config = dict(
    hidden_size=160,
    norm='rmsnorm',
    beta2=0.98,
    batch_tokens=65536,
    train_tokens=255500000,
    dataset='wikipedia_en',
)
Below are experts of layer 4 (counted from 0) of a mixture-of-experts language model. Rows are named router (the router's row for the expert), gate (a neuron's input weights, with its number), up (a neuron's input weights, with its number) and show model dimensions 80-119. Each number is 50 + 12 x the weight over its row's rms, rounded and kept within 0 to 99.
Before each expert's rows: "mostly gets" lists some tokens that are sent to it at least half of the time. This comes from a sample of Wikipedia text that the model never trained on.

# expert 19
mostly gets: "\".", " but", ".\"", " However", " because", " though"
router:60 31 48 47 45 40 64 67 57 55 52 39 46 39 34 56 49 54 58 40 52 59 50 41 47 57 56 59 49 62 67 51 54 59 68 47 55 47 44 32
gate0:55 47 63 58 53 44 42 61 28 36 51 44 37 49 66 56 50 72 33 46 49 51 42 37 58 61 57 52 76 69 70 72 68 49 60 39 39 36 47 47
up0:57 74 51 47 42 56 51 27 62 40 41 63 59 36 35 45 64 47 74 65 56 53 15 55 51 52 52 53 32 48 34 31 56 40 39 45 60 51 56 38
gate1:62 37 52 59 49 37 54 43 47 43 29 27 55 47 50 59 39 78 49 34 53 62 42 53 56 61 57 48 46 32 54 61 49 61 44 46 68 46 42 21
up1:50 50 65 58 47 63 26 64 43 50 25 53 62 35 59 63 77 63 44 43 42 56 55 53 38 51 63 55 46 49 33 39 53 48 49 58 42 52 44 20
gate2:63 40 31 42 38 77 56 64 48 64 49 22 56 42 62 36 59 35 49 51 62 57 45 55 31 52 33 54 46 21 74 61 65 55 51 45 46 49 61 53
up2:53 55 38 39 57 57 55 40 57 53 48 36 64 35 67 52 36 57 50 41 35 49 70 49 21 41 39 57 41 34 57 51 55 64 56 75 15 45 48 53
gate3:07 56 60 47 47 56 22 53 53 38 54 50 40 33 45 40 49 72 49 61 41 64 51 35 47 63 46 47 73 56 48 57 43 59 31 56 40 40 53 47
up3:36 56 58 55 44 51 32 54 64 37 54 61 38 39 60 55 47 59 51 48 70 59 40 42 28 44 58 50 62 71 33 54 48 75 58 49 62 44 55 26
gate4:45 49 47 50 67 53 29 36 37 75 53 58 51 49 33 58 57 63 44 39 55 56 68 43 30 41 57 65 41 51 56 51 51 44 60 54 34 64 46 26
up4:41 36 41 37 50 53 30 40 49 53 50 54 44 27 45 69 42 43 51 38 52 52 62 61 40 43 60 68 47 38 55 60 45 41 46 61 59 56 67 15
gate5:58 58 57 86 40 60 61 35 44 66 42 48 51 44 68 59 55 61 40 37 55 42 40 39 29 45 68 61 43 57 76 62 53 31 73 41 47 61 38 35
up5:47 59 39 57 55 66 66 32 52 55 41 38 55 55 61 49 37 59 54 56 60 68 52 60 54 54 58 57 33 58 73 65 60 46 34 71 61 49 49 52

# expert 93
mostly gets: " B", " J", " H", " Bl", " D", " T"
router:44 45 30 29 48 48 70 61 37 43 35 54 45 37 57 49 61 40 76 35 80 38 47 56 56 49 54 45 48 49 54 88 48 66 66 26 46 49 37 42
gate0:42 52 64 42 24 44 51 51 57 41 50 50 41 56 58 57 61 36 58 53 53 51 65 50 48 55 53 60 42 19 62 40 67 32 46 42 43 33 61 48
up0:38 47 62 50 48 80 46 42 44 34 48 68 54 66 52 37 51 58 85 38 44 43 38 56 47 44 33 58 89 54 60 59 49 60 46 33 44 26 62 53
gate1:54 42 30 44 51 73 50 37 78 47 55 39 55 28 47 48 61 52 54 43 67 44 36 53 60 54 55 50 50 52 34 54 33 48 49 67 57 45 54 45
up1:63 50 40 41 58 49 69 59 55 61 47 38 57 38 55 40 46 41 38 57 61 46 41 49 73 53 49 57 47 38 39 54 48 31 43 62 48 35 60 52
gate2:70 59 54 49 62 25 55 54 47 67 40 60 20 53 42 44 56 52 53 50 40 55 45 44 56 60 34 45 72 39 53 49 50 62 47 66 35 43 50 36
up2:48 62 63 53 34 55 66 69 48 56 44 38 46 67 43 54 37 43 22 59 37 48 35 59 24 54 36 44 35 51 47 43 35 24 67 48 43 57 44 56
gate3:59 47 50 66 38 27 50 40 67 51 36 65 68 36 40 43 33 54 43 47 49 52 56 33 59 40 52 54 45 45 55 62 52 52 54 48 51 67 45 49
up3:48 50 28 55 41 47 76 45 62 40 75 45 45 47 52 39 28 49 44 24 66 35 42 38 45 65 56 56 55 66 50 60 38 58 49 67 47 57 58 33
gate4:64 31 53 41 47 66 47 66 39 48 33 47 42 39 54 36 44 67 31 43 60 59 64 80 66 40 59 43 57 37 32 55 39 46 60 52 46 39 53 49
up4:49 44 66 51 52 68 58 55 46 55 39 64 59 60 55 47 68 65 49 64 42 57 54 69 43 56 42 42 47 55 56 72 28 56 62 45 50 49 55 22
gate5:58 70 46 43 51 49 76 75 62 54 69 58 64 34 47 47 85 61 42 62 48 47 45 74 53 40 50 47 56 50 36 37 44 35 49 37 45 42 39 31
up5:35 48 60 56 60 44 55 55 48 72 40 62 67 62 46 50 60 41 62 54 55 53 63 65 26 68 60 52 77 46 60 54 43 56 59 56 64 38 39 61

# expert 57
mostly gets: " Ke", "ene", "re", " announced", " Website", "ru"
router:47 22 28 41 48 43 93 74 56 39 60 49 47 58 33 42 46 62 68 55 58 59 49 58 43 49 60 27 51 58 44 50 63 82 32 44 49 48 34 41
gate0:66 51 76 43 31 54 70 72 60 47 73 71 59 56 37 50 61 53 57 61 66 56 32 57 39 49 54 56 29 41 51 37 49 49 58 49 25 61 47 63
up0:53 71 58 60 69 30 54 53 47 55 49 43 44 59 54 38 41 31 65 31 39 53 46 51 47 65 51 39 52 57 53 49 47 38 33 35 74 35 51 38
gate1:45 59 60 52 62 38 40 61 63 75 55 48 53 42 51 53 54 61 56 48 54 65 62 59 60 46 52 53 53 27 54 59 31 47 60 55 51 18 34 47
up1:62 47 49 59 45 61 39 18 58 51 41 32 34 30 43 56 57 57 43 56 36 44 28 43 53 59 54 59 44 80 32 41 73 48 52 48 44 67 36 37
gate2:38 45 51 51 63 44 61 53 35 55 64 58 50 55 60 42 39 35 49 52 39 66 71 41 31 40 58 57 28 65 42 55 38 32 74 33 50 57 27 42
up2:64 50 51 50 65 50 32 46 56 33 54 53 70 46 53 40 61 32 54 38 56 43 60 80 58 44 54 50 70 50 61 53 53 67 33 57 58 65 38 63
gate3:35 58 45 54 88 62 58 63 30 46 53 44 55 70 47 52 68 50 50 49 51 34 52 79 45 62 44 54 52 55 39 43 28 71 27 67 67 50 25 51
up3:53 69 41 50 33 67 49 42 52 52 59 59 25 68 61 67 49 65 63 40 42 43 53 51 49 60 29 34 82 43 62 53 63 40 61 36 44 38 76 43
gate4:38 52 38 37 59 40 40 51 45 36 59 40 57 52 55 61 38 65 54 56 20 52 85 71 56 51 50 40 52 52 60 48 63 76 29 48 50 48 64 43
up4:33 37 46 46 38 56 50 68 68 54 58 48 49 59 45 57 40 58 42 60 42 43 54 60 56 57 59 48 54 73 51 71 71 76 36 53 65 50 56 57
gate5:43 69 40 40 44 43 63 38 59 50 66 55 51 46 55 66 46 69 54 47 56 26 54 71 49 46 41 58 66 38 52 55 45 57 22 34 53 50 59 61
up5:26 66 46 61 41 61 54 72 35 64 37 52 46 52 39 64 58 54 55 55 30 42 66 45 35 57 39 38 44 41 67 34 46 39 51 53 62 58 44 73

# expert 92
mostly gets: " V", " under", " art", " Z", " Art", " Under"
router:46 37 49 55 57 55 70 55 49 54 60 55 48 47 40 26 44 53 86 47 57 42 52 40 49 44 60 37 61 62 46 54 59 76 69 39 42 36 40 40
gate0:64 49 56 41 63 48 50 50 42 42 63 54 57 35 47 45 59 58 67 46 12 40 31 46 57 46 46 58 49 31 39 80 53 57 36 32 39 78 54 47
up0:43 71 67 69 35 79 41 45 52 52 51 62 45 27 49 33 46 54 49 41 33 50 49 42 54 51 50 70 32 20 39 56 46 57 48 51 42 57 53 58
gate1:43 55 47 45 75 52 23 60 54 46 35 49 46 56 37 60 31 73 49 62 45 49 47 44 51 49 61 46 48 46 38 66 50 63 47 31 69 44 53 53
up1:40 53 64 71 49 46 49 55 63 54 35 72 50 56 42 29 37 17 35 46 45 43 39 47 59 35 59 51 75 71 67 54 79 35 55 41 46 27 42 64
gate2:47 58 59 59 45 75 51 57 49 42 47 52 43 47 50 55 61 31 45 53 39 44 42 66 38 61 42 44 57 44 52 54 44 46 49 65 43 46 54 75
up2:59 48 56 81 35 45 68 51 67 69 47 31 59 35 43 49 11 56 57 44 41 50 42 33 70 49 48 63 49 20 48 56 42 39 51 56 51 53 75 48
gate3:22 56 36 46 42 57 54 45 46 55 30 56 50 49 67 38 52 62 67 48 75 41 43 37 56 41 53 52 63 58 53 37 38 56 55 48 36 34 61 40
up3:40 45 52 47 31 51 50 66 60 76 62 39 55 43 44 38 64 41 54 76 25 60 63 49 39 43 48 44 64 73 39 43 37 40 29 56 47 42 61 58
gate4:60 62 40 49 74 17 54 49 62 28 81 35 51 41 61 67 62 60 53 43 67 58 31 38 58 60 53 40 72 54 58 49 45 60 48 44 61 51 48 53
up4:20 53 44 64 51 45 55 33 43 58 59 42 60 33 78 22 51 54 57 44 50 45 60 41 40 60 51 42 68 71 52 20 50 48 44 65 49 73 35 55
gate5:42 30 67 33 63 44 42 62 48 53 49 34 41 48 61 47 59 56 46 37 37 60 61 37 46 58 68 51 47 44 53 42 50 62 65 68 51 50 59 74
up5:67 50 46 41 50 28 38 63 42 45 29 45 29 63 47 54 50 47 43 37 53 40 41 46 65 67 42 41 56 64 57 63 39 53 63 54 53 45 40 38

# expert 84
mostly gets: "ano", "ko", "za", "ora", "ato", "TA"
router:68 41 22 62 52 56 52 50 48 49 40 58 18 68 42 50 55 46 65 58 63 43 44 42 49 54 61 29 42 51 51 50 54 34 53 55 53 41 30 48
gate0:52 43 40 60 70 67 44 54 39 57 65 31 63 24 54 52 37 51 59 47 33 27 18 41 58 49 52 51 62 45 64 46 67 29 34 47 49 27 35 68
up0:21 60 50 62 68 54 36 57 67 50 52 27 39 43 56 60 40 41 39 46 50 32 54 45 32 67 41 38 67 57 55 31 47 46 31 60 59 30 33 49
gate1:40 52 39 60 44 65 72 46 45 55 53 52 37 48 72 20 40 36 55 31 49 50 51 33 40 43 69 57 47 55 59 62 50 56 42 47 42 50 57 52
up1:37 42 49 43 54 37 39 44 53 48 42 50 35 41 54 32 47 63 65 45 50 54 44 56 64 57 29 50 47 36 56 46 62 37 52 52 60 28 53 38
gate2:42 53 44 67 32 54 72 58 68 28 55 40 40 50 53 71 34 45 53 56 62 37 62 41 55 50 39 44 69 43 81 45 50 43 56 65 73 56 48 40
up2:50 67 38 48 51 65 46 41 81 48 40 33 38 52 35 51 29 49 51 75 45 64 54 36 54 60 49 39 60 54 79 76 65 54 45 41 30 34 18 48
gate3:40 57 60 52 46 75 57 13 47 65 49 61 52 55 61 52 53 48 64 53 65 64 49 39 68 47 51 41 39 48 50 49 35 53 51 51 41 33 42 47
up3:53 25 39 55 32 62 39 40 36 45 54 52 23 49 57 31 50 54 51 51 50 22 58 52 72 62 67 39 51 58 22 34 45 55 47 39 37 53 56 56
gate4:40 45 30 55 54 38 56 43 45 53 41 60 69 63 57 62 45 34 42 62 56 44 58 39 44 62 59 53 50 66 54 57 69 44 53 61 54 56 34 44
up4:40 48 29 52 39 50 55 70 56 55 40 52 70 52 47 43 44 36 41 21 53 48 45 49 42 48 65 54 36 60 45 41 42 34 42 58 33 48 64 34
gate5:56 62 68 41 51 44 48 36 41 58 51 67 31 47 52 51 59 50 66 40 40 30 67 52 20 44 62 36 42 41 46 58 14 40 50 66 71 28 63 59
up5:43 31 51 63 41 46 56 51 40 59 52 67 54 38 55 37 71 51 37 38 52 51 58 53 63 41 54 50 51 64 46 50 52 45 65 23 50 44 60 51

# expert 69
mostly gets: "if", " Mid", " just", " Sing", " Pak", " Stud"
router:47 42 29 48 47 47 64 58 74 44 46 50 65 52 50 49 51 48 54 59 63 37 48 60 39 66 56 17 37 51 49 70 50 77 62 44 48 53 56 25
gate0:39 39 32 51 45 62 52 42 54 47 70 32 42 56 47 55 79 58 54 36 50 58 75 70 26 67 46 46 54 42 45 25 57 52 63 77 51 65 56 58
up0:42 44 54 53 44 40 32 50 45 46 63 45 57 36 72 32 58 40 57 30 48 54 43 42 42 50 43 47 61 57 52 31 58 56 61 58 48 49 22 74
gate1:60 54 55 55 54 59 54 51 69 45 52 68 63 49 66 42 38 57 41 49 46 48 43 50 49 45 42 50 36 51 32 53 51 37 58 66 39 49 70 47
up1:32 41 43 55 51 26 42 43 34 58 38 42 56 54 42 57 44 54 41 48 45 41 57 46 65 66 74 46 56 52 62 37 62 62 54 58 52 46 50 46
gate2:65 29 76 52 54 62 68 53 64 65 45 45 37 53 46 52 58 55 42 43 55 32 67 67 46 70 50 40 58 41 65 43 48 45 49 47 73 46 69 34
up2:54 49 59 67 46 38 51 68 56 50 46 30 47 55 46 54 67 37 32 50 56 52 44 80 51 34 42 41 41 55 47 41 58 59 60 48 61 59 51 35
gate3:59 39 56 75 22 62 61 44 54 68 58 73 73 52 52 68 52 50 51 44 62 48 52 53 50 60 68 36 82 61 56 54 41 38 52 50 61 40 50 57
up3:43 46 45 36 62 37 50 56 56 45 26 55 60 81 61 29 51 26 30 53 59 51 43 33 60 43 42 65 43 38 46 57 59 41 73 54 20 81 40 56
gate4:42 43 29 60 58 32 71 44 50 74 52 51 57 57 53 25 53 44 55 32 54 20 58 49 73 45 59 25 53 52 54 52 47 42 44 54 58 52 63 45
up4:44 49 36 45 57 40 24 52 45 44 34 56 60 48 55 52 27 55 35 61 42 62 54 31 40 53 49 62 29 51 71 50 66 45 60 45 60 59 45 58
gate5:41 55 42 52 41 54 33 27 62 66 52 38 62 55 36 67 58 51 51 24 60 56 49 45 48 50 36 45 54 54 42 52 38 47 45 53 66 65 49 33
up5:37 73 47 70 59 50 65 53 29 61 58 38 62 59 68 57 60 45 64 62 52 60 39 49 30 40 43 40 71 71 55 37 61 47 51 41 35 66 47 37

# expert 33
mostly gets: " John", " Alex", " George", " Christ", " James", " William"
router:59 45 41 36 51 46 44 83 41 30 43 61 16 59 35 45 59 49 62 58 51 36 34 32 50 41 62 40 44 53 19 59 52 58 41 36 54 56 46 39
gate0:47 65 31 53 45 39 56 51 52 56 57 41 74 35 45 54 29 37 31 60 63 40 40 44 59 38 53 59 74 53 42 56 52 46 39 43 29 33 48 53
up0:74 47 73 74 76 58 30 56 51 67 51 65 50 48 46 48 58 42 45 38 52 66 53 66 56 62 57 46 22 52 61 60 53 46 29 37 38 64 23 68
gate1:40 70 31 52 45 42 60 61 38 24 58 54 64 49 64 54 67 53 32 60 33 37 41 34 50 55 45 42 47 33 44 58 56 42 33 40 61 55 39 36
up1:32 47 64 45 32 63 50 40 68 60 63 54 33 66 66 20 47 39 54 25 65 57 50 45 70 44 74 63 41 15 59 42 52 57 50 55 56 50 48 42
gate2:49 54 45 46 44 54 62 49 50 56 50 77 56 59 40 47 39 65 42 47 46 70 24 51 59 42 70 47 63 53 47 38 42 53 27 62 50 44 50 31
up2:46 44 46 42 48 42 66 62 65 41 29 63 48 74 63 58 65 45 44 38 40 59 59 57 35 45 74 41 60 65 56 34 84 54 49 60 53 53 57 74
gate3:47 63 47 37 48 65 59 29 47 22 60 34 46 37 49 53 68 76 36 54 75 62 64 60 47 58 71 31 45 60 46 52 35 75 50 63 63 49 65 39
up3:38 42 61 37 56 48 59 58 42 68 57 47 24 67 64 66 31 49 64 62 27 59 35 37 70 49 31 75 39 62 50 28 38 43 62 63 60 55 23 57
gate4:53 59 65 62 51 43 52 59 59 29 40 35 47 56 59 62 43 52 55 56 53 50 56 60 31 41 50 50 43 53 37 53 50 64 56 33 55 49 29 52
up4:40 52 65 27 71 75 51 40 72 47 60 42 26 51 42 65 50 47 65 46 41 39 31 67 51 63 57 42 51 59 34 44 60 41 45 60 50 64 53 55
gate5:44 41 50 33 32 47 57 48 51 42 61 55 32 60 35 41 36 50 61 29 54 49 33 36 43 49 53 68 38 67 72 49 42 50 46 56 55 54 37 21
up5:41 51 36 49 34 71 47 38 49 36 50 51 42 65 45 35 37 47 25 55 37 59 39 23 25 49 37 76 39 61 59 48 33 47 58 57 34 72 47 39

# expert 21
mostly gets: " earl", " Jim", " beh", " Mich", " J", " No"
router:50 33 44 46 64 40 42 78 39 51 74 57 31 45 19 46 40 51 48 58 52 38 34 80 68 55 54 39 47 34 33 47 38 65 68 50 67 57 43 42
gate0:44 44 40 60 48 38 79 46 42 71 46 42 37 64 64 62 55 47 58 49 50 30 53 52 49 50 47 44 42 50 54 56 55 43 64 53 39 36 33 59
up0:36 69 43 54 32 45 46 43 71 46 33 55 50 73 35 38 49 37 40 52 48 37 45 37 59 44 51 55 57 56 67 53 58 60 67 53 37 80 49 40
gate1:44 57 36 64 22 55 56 59 39 47 72 64 64 63 37 35 44 55 43 53 80 48 40 33 57 47 57 36 76 37 56 55 61 59 56 46 66 43 35 37
up1:25 53 42 64 41 46 60 37 58 54 61 52 45 79 68 50 47 63 70 47 66 41 53 62 38 54 25 43 63 58 60 46 57 55 62 33 60 35 51 50
gate2:54 38 43 52 35 29 71 65 51 58 53 43 50 44 34 63 45 61 62 46 48 23 29 60 69 49 55 47 30 41 40 66 55 51 50 44 56 57 77 40
up2:55 45 28 51 56 57 45 58 40 60 46 47 80 58 59 15 45 51 45 35 56 58 54 28 65 35 56 61 53 44 51 57 58 56 58 31 29 22 43 45
gate3:41 63 39 30 42 65 63 58 48 46 56 46 31 58 38 38 41 48 58 40 26 32 71 49 60 61 49 57 42 36 47 60 30 49 53 47 50 54 40 54
up3:50 24 33 52 40 39 48 54 60 44 78 40 40 36 50 31 50 61 33 36 53 50 53 62 57 42 64 59 63 57 62 32 50 22 52 59 41 47 47 65
gate4:59 26 37 43 29 38 46 55 62 54 67 37 38 50 30 14 39 48 52 24 40 46 46 37 35 67 56 48 56 58 42 40 45 35 45 55 56 55 45 43
up4:46 38 33 37 40 37 57 38 66 29 68 51 51 48 47 39 43 38 53 21 58 59 55 57 49 50 62 57 57 61 51 35 43 41 45 64 62 57 47 29
gate5:37 42 54 56 51 55 55 75 28 45 51 61 48 51 65 53 36 81 46 56 41 61 31 48 43 58 62 39 49 63 24 39 38 31 47 41 34 47 56 52
up5:50 45 30 45 54 79 51 29 60 56 47 55 65 70 39 83 38 47 55 46 36 82 63 44 51 41 43 45 76 42 62 55 66 32 66 41 40 34 48 34

# expert 29
mostly gets: " age", " votes", "\"", " species", " Coordinates", " songs"
router:47 50 23 53 58 43 58 54 42 54 53 56 36 56 55 36 59 41 59 46 54 40 40 57 24 56 56 45 44 56 44 67 56 68 41 32 64 43 39 48
gate0:53 45 17 51 57 22 56 57 26 36 40 66 34 55 51 53 47 47 43 59 55 44 48 39 45 57 44 54 56 66 60 47 43 59 45 50 61 62 40 42
up0:36 40 70 51 63 71 36 45 79 59 51 44 48 28 37 62 52 56 57 48 48 48 32 46 52 43 68 65 56 33 31 50 62 57 35 48 63 43 42 54
gate1:43 62 51 69 57 39 36 62 54 57 59 54 55 32 41 46 58 57 60 43 48 68 59 55 58 57 43 39 38 57 36 66 46 56 42 26 40 49 34 72
up1:52 44 65 30 48 50 31 43 39 22 38 54 49 51 41 50 28 47 58 43 64 65 43 60 58 54 65 54 45 37 48 45 42 63 56 69 57 65 49 45
gate2:65 47 51 39 44 48 62 58 50 41 39 55 64 83 44 40 45 47 56 68 74 47 51 57 41 28 54 51 63 38 31 67 64 46 48 66 28 48 45 63
up2:54 60 71 56 43 45 48 66 30 56 43 53 42 39 38 60 37 60 32 61 59 58 33 55 56 40 58 49 67 42 63 53 19 59 25 55 33 40 68 66
gate3:54 76 59 45 46 58 37 66 66 51 42 59 56 67 53 73 50 41 54 47 29 58 41 44 32 38 33 76 53 58 49 46 48 52 36 52 39 56 38 59
up3:56 81 59 61 42 61 53 39 57 53 22 41 40 55 51 58 52 57 38 35 76 32 70 49 23 47 37 61 68 59 59 29 47 44 38 58 37 43 25 57
gate4:52 55 30 47 28 51 40 59 61 49 34 58 74 66 56 47 54 42 60 62 58 44 66 52 37 53 40 38 34 50 37 63 27 51 32 38 41 53 56 54
up4:67 41 71 45 47 52 51 63 43 36 24 43 36 55 63 51 65 55 37 48 55 59 54 44 47 38 61 63 75 61 51 53 47 44 59 54 42 51 61 72
gate5:58 62 51 58 54 62 68 46 30 71 73 38 45 42 59 57 25 55 54 53 54 39 53 41 43 47 41 58 19 47 50 44 30 42 57 59 67 26 63 51
up5:38 74 35 55 31 52 43 42 36 41 31 50 58 57 59 40 56 49 50 53 56 50 72 40 38 53 50 41 67 64 60 20 50 27 41 51 72 43 58 66

# expert 88
mostly gets: " Jan", " po", " sch", " z", " mag", " Sam"
router:48 43 47 60 58 58 67 60 39 38 69 59 30 54 31 51 55 59 86 45 40 38 28 68 58 46 59 37 50 52 54 47 41 52 48 41 56 56 41 36
gate0:53 53 59 26 65 36 57 42 34 64 61 62 46 28 38 70 46 52 47 35 61 54 63 73 39 52 49 37 46 48 56 63 65 47 49 27 33 50 58 55
up0:47 51 36 63 46 52 46 45 46 48 19 55 53 49 54 40 71 44 54 51 60 29 59 38 38 37 61 54 51 71 59 60 55 55 60 43 56 53 49 49
gate1:49 54 44 48 55 57 37 42 56 27 37 51 31 60 76 54 34 55 40 60 60 54 56 43 49 48 56 39 33 61 37 42 57 31 56 44 51 51 66 54
up1:57 48 31 54 52 38 46 49 63 53 63 45 48 48 41 52 36 41 65 38 43 59 64 58 47 40 39 46 52 56 42 72 63 69 75 45 62 43 33 56
gate2:73 44 51 41 41 58 67 49 46 41 50 34 30 51 19 51 79 55 64 83 57 51 70 59 46 44 68 50 34 32 47 66 47 48 46 32 47 53 67 64
up2:59 46 48 37 35 63 53 63 48 29 67 38 17 65 25 41 70 58 52 70 61 64 53 71 43 48 55 44 42 57 48 55 18 52 44 45 47 53 52 49
gate3:35 50 52 58 70 41 64 52 60 27 52 36 57 56 56 55 53 56 69 46 47 44 58 41 67 44 63 46 29 46 58 74 50 46 24 39 46 30 65 56
up3:48 39 63 40 39 39 61 52 37 66 36 47 49 63 48 42 48 55 55 39 59 63 63 62 48 44 43 55 50 31 59 55 58 43 55 58 41 56 59 76
gate4:48 44 41 55 46 45 49 48 50 60 41 45 62 49 46 54 55 51 43 57 37 49 46 42 55 58 70 26 70 26 49 33 51 35 25 41 64 37 54 57
up4:52 41 52 28 41 62 73 31 34 67 47 50 53 51 54 52 44 63 44 74 56 32 46 40 61 47 68 36 48 20 52 62 29 55 47 47 55 75 68 48
gate5:55 19 52 47 47 56 75 48 39 67 35 64 48 68 38 55 50 34 44 48 40 35 39 53 38 59 61 50 70 41 52 50 54 34 80 48 44 39 42 34
up5:54 25 39 53 30 46 52 53 60 56 40 45 62 64 41 33 35 64 53 47 40 46 51 45 38 51 51 37 57 36 66 55 39 37 65 57 36 48 32 39

# expert 49
mostly gets: " more", " young", " much", " prov", " long", " less"
router:50 31 37 37 55 38 28 70 44 38 52 54 55 32 58 49 37 51 57 38 54 40 57 72 24 47 66 44 60 53 58 65 44 66 57 68 48 73 41 42
gate0:67 63 28 38 56 58 51 48 48 47 62 42 61 52 47 61 26 49 52 54 48 70 52 34 44 38 53 57 55 41 42 29 61 45 43 39 40 39 44 46
up0:57 42 33 52 56 69 53 74 36 31 55 83 41 45 40 59 20 59 49 45 52 50 53 51 51 31 59 61 48 60 51 59 43 33 40 46 42 23 55 60
gate1:49 37 32 48 45 64 27 57 47 45 45 61 58 41 53 59 47 38 35 56 58 54 38 45 56 66 57 47 74 50 65 56 67 62 50 25 80 69 50 68
up1:50 58 58 61 58 56 48 53 47 41 38 86 64 34 57 57 61 51 22 55 55 58 46 46 41 39 36 50 61 66 43 41 50 50 36 34 41 57 48 71
gate2:58 46 61 43 21 56 65 56 39 54 51 35 51 55 62 48 58 73 50 85 54 24 62 31 44 43 35 68 55 43 40 39 54 43 58 51 52 42 28 45
up2:50 82 41 70 68 33 55 38 48 40 42 60 65 59 46 42 49 50 52 44 60 47 56 18 57 47 62 41 48 52 64 29 50 45 66 66 47 35 50 32
gate3:54 40 57 63 55 53 45 71 73 61 66 49 49 51 54 70 69 34 27 72 48 37 62 46 33 79 24 59 67 48 32 42 58 31 51 53 38 55 39 67
up3:60 52 47 67 46 51 38 52 47 61 65 30 55 24 62 45 60 44 50 38 48 39 53 39 28 41 54 53 50 51 33 27 52 29 51 48 73 43 34 47
gate4:67 56 44 27 59 70 73 51 50 60 47 42 51 59 51 60 37 41 53 49 57 70 44 49 74 44 49 32 53 55 52 52 42 49 34 26 48 38 38 40
up4:61 57 54 28 71 60 58 22 51 48 57 64 62 33 61 60 47 56 46 23 43 43 67 48 60 52 63 47 52 44 39 53 36 51 39 38 60 57 52 57
gate5:50 45 56 49 42 51 53 50 57 53 48 49 38 62 50 55 60 53 40 53 60 64 57 52 78 52 67 48 57 48 48 55 62 48 82 58 43 58 45 36
up5:60 39 55 48 48 39 52 47 42 50 44 56 48 49 55 51 53 37 34 47 63 49 54 35 63 55 48 52 50 62 52 49 63 45 56 77 44 44 11 45

# expert 43
mostly gets: " Br", " Sch", " Wil", " Gl", " Gr", " Bur"
router:47 42 41 34 67 64 41 55 54 36 54 54 39 49 34 37 52 46 81 63 43 54 43 73 46 42 56 55 46 54 57 66 47 64 53 33 61 45 49 53
gate0:48 52 45 71 55 65 48 33 66 59 56 51 41 45 64 61 42 58 66 61 60 63 46 43 40 56 40 72 24 73 73 56 50 44 63 21 53 53 40 63
up0:52 48 48 59 36 41 38 67 54 70 33 50 60 40 53 47 27 44 57 30 48 30 50 59 63 44 52 65 41 46 32 27 64 43 37 90 44 49 40 61
gate1:49 55 67 31 51 48 37 44 64 26 41 43 36 67 32 51 42 62 54 52 46 57 68 55 43 72 47 49 49 49 65 62 56 41 34 79 76 37 39 45
up1:52 46 40 23 40 45 46 54 43 27 40 66 49 57 48 49 69 23 57 66 40 66 47 32 47 49 55 40 65 46 52 52 39 36 51 55 45 39 46 42
gate2:39 51 59 35 45 32 49 39 78 55 46 57 56 31 55 40 56 56 44 39 50 33 50 43 79 69 51 56 47 53 51 50 48 50 67 28 60 50 41 34
up2:32 60 47 52 46 34 42 39 46 42 43 56 39 52 48 42 69 39 51 38 52 36 64 73 58 54 55 57 34 58 67 37 70 51 34 43 49 47 52 61
gate3:60 47 23 43 61 49 42 42 57 63 33 48 47 31 46 60 16 44 69 41 71 55 29 68 46 64 53 54 55 46 32 68 57 63 26 54 38 28 37 34
up3:52 42 40 49 48 51 53 68 45 30 41 39 52 60 63 73 58 46 58 42 56 45 55 44 40 73 53 56 47 67 38 36 46 67 46 43 43 59 47 33
gate4:46 28 42 57 44 74 68 47 52 42 67 49 36 52 33 48 42 63 42 56 48 38 23 60 41 40 56 34 70 45 44 43 30 61 58 42 57 35 64 48
up4:60 54 41 64 61 47 62 60 47 59 25 66 53 70 50 55 75 27 64 58 45 41 62 66 64 42 47 56 78 49 66 42 58 45 55 35 62 52 37 37
gate5:63 49 36 48 64 30 43 50 30 45 33 78 43 63 69 50 40 51 58 43 60 50 35 43 59 35 40 61 46 67 56 55 52 44 55 18 31 51 37 51
up5:59 53 55 54 61 50 61 45 56 57 52 69 44 61 75 44 40 47 52 27 60 66 58 31 65 45 64 64 36 35 43 44 60 44 32 61 54 58 49 46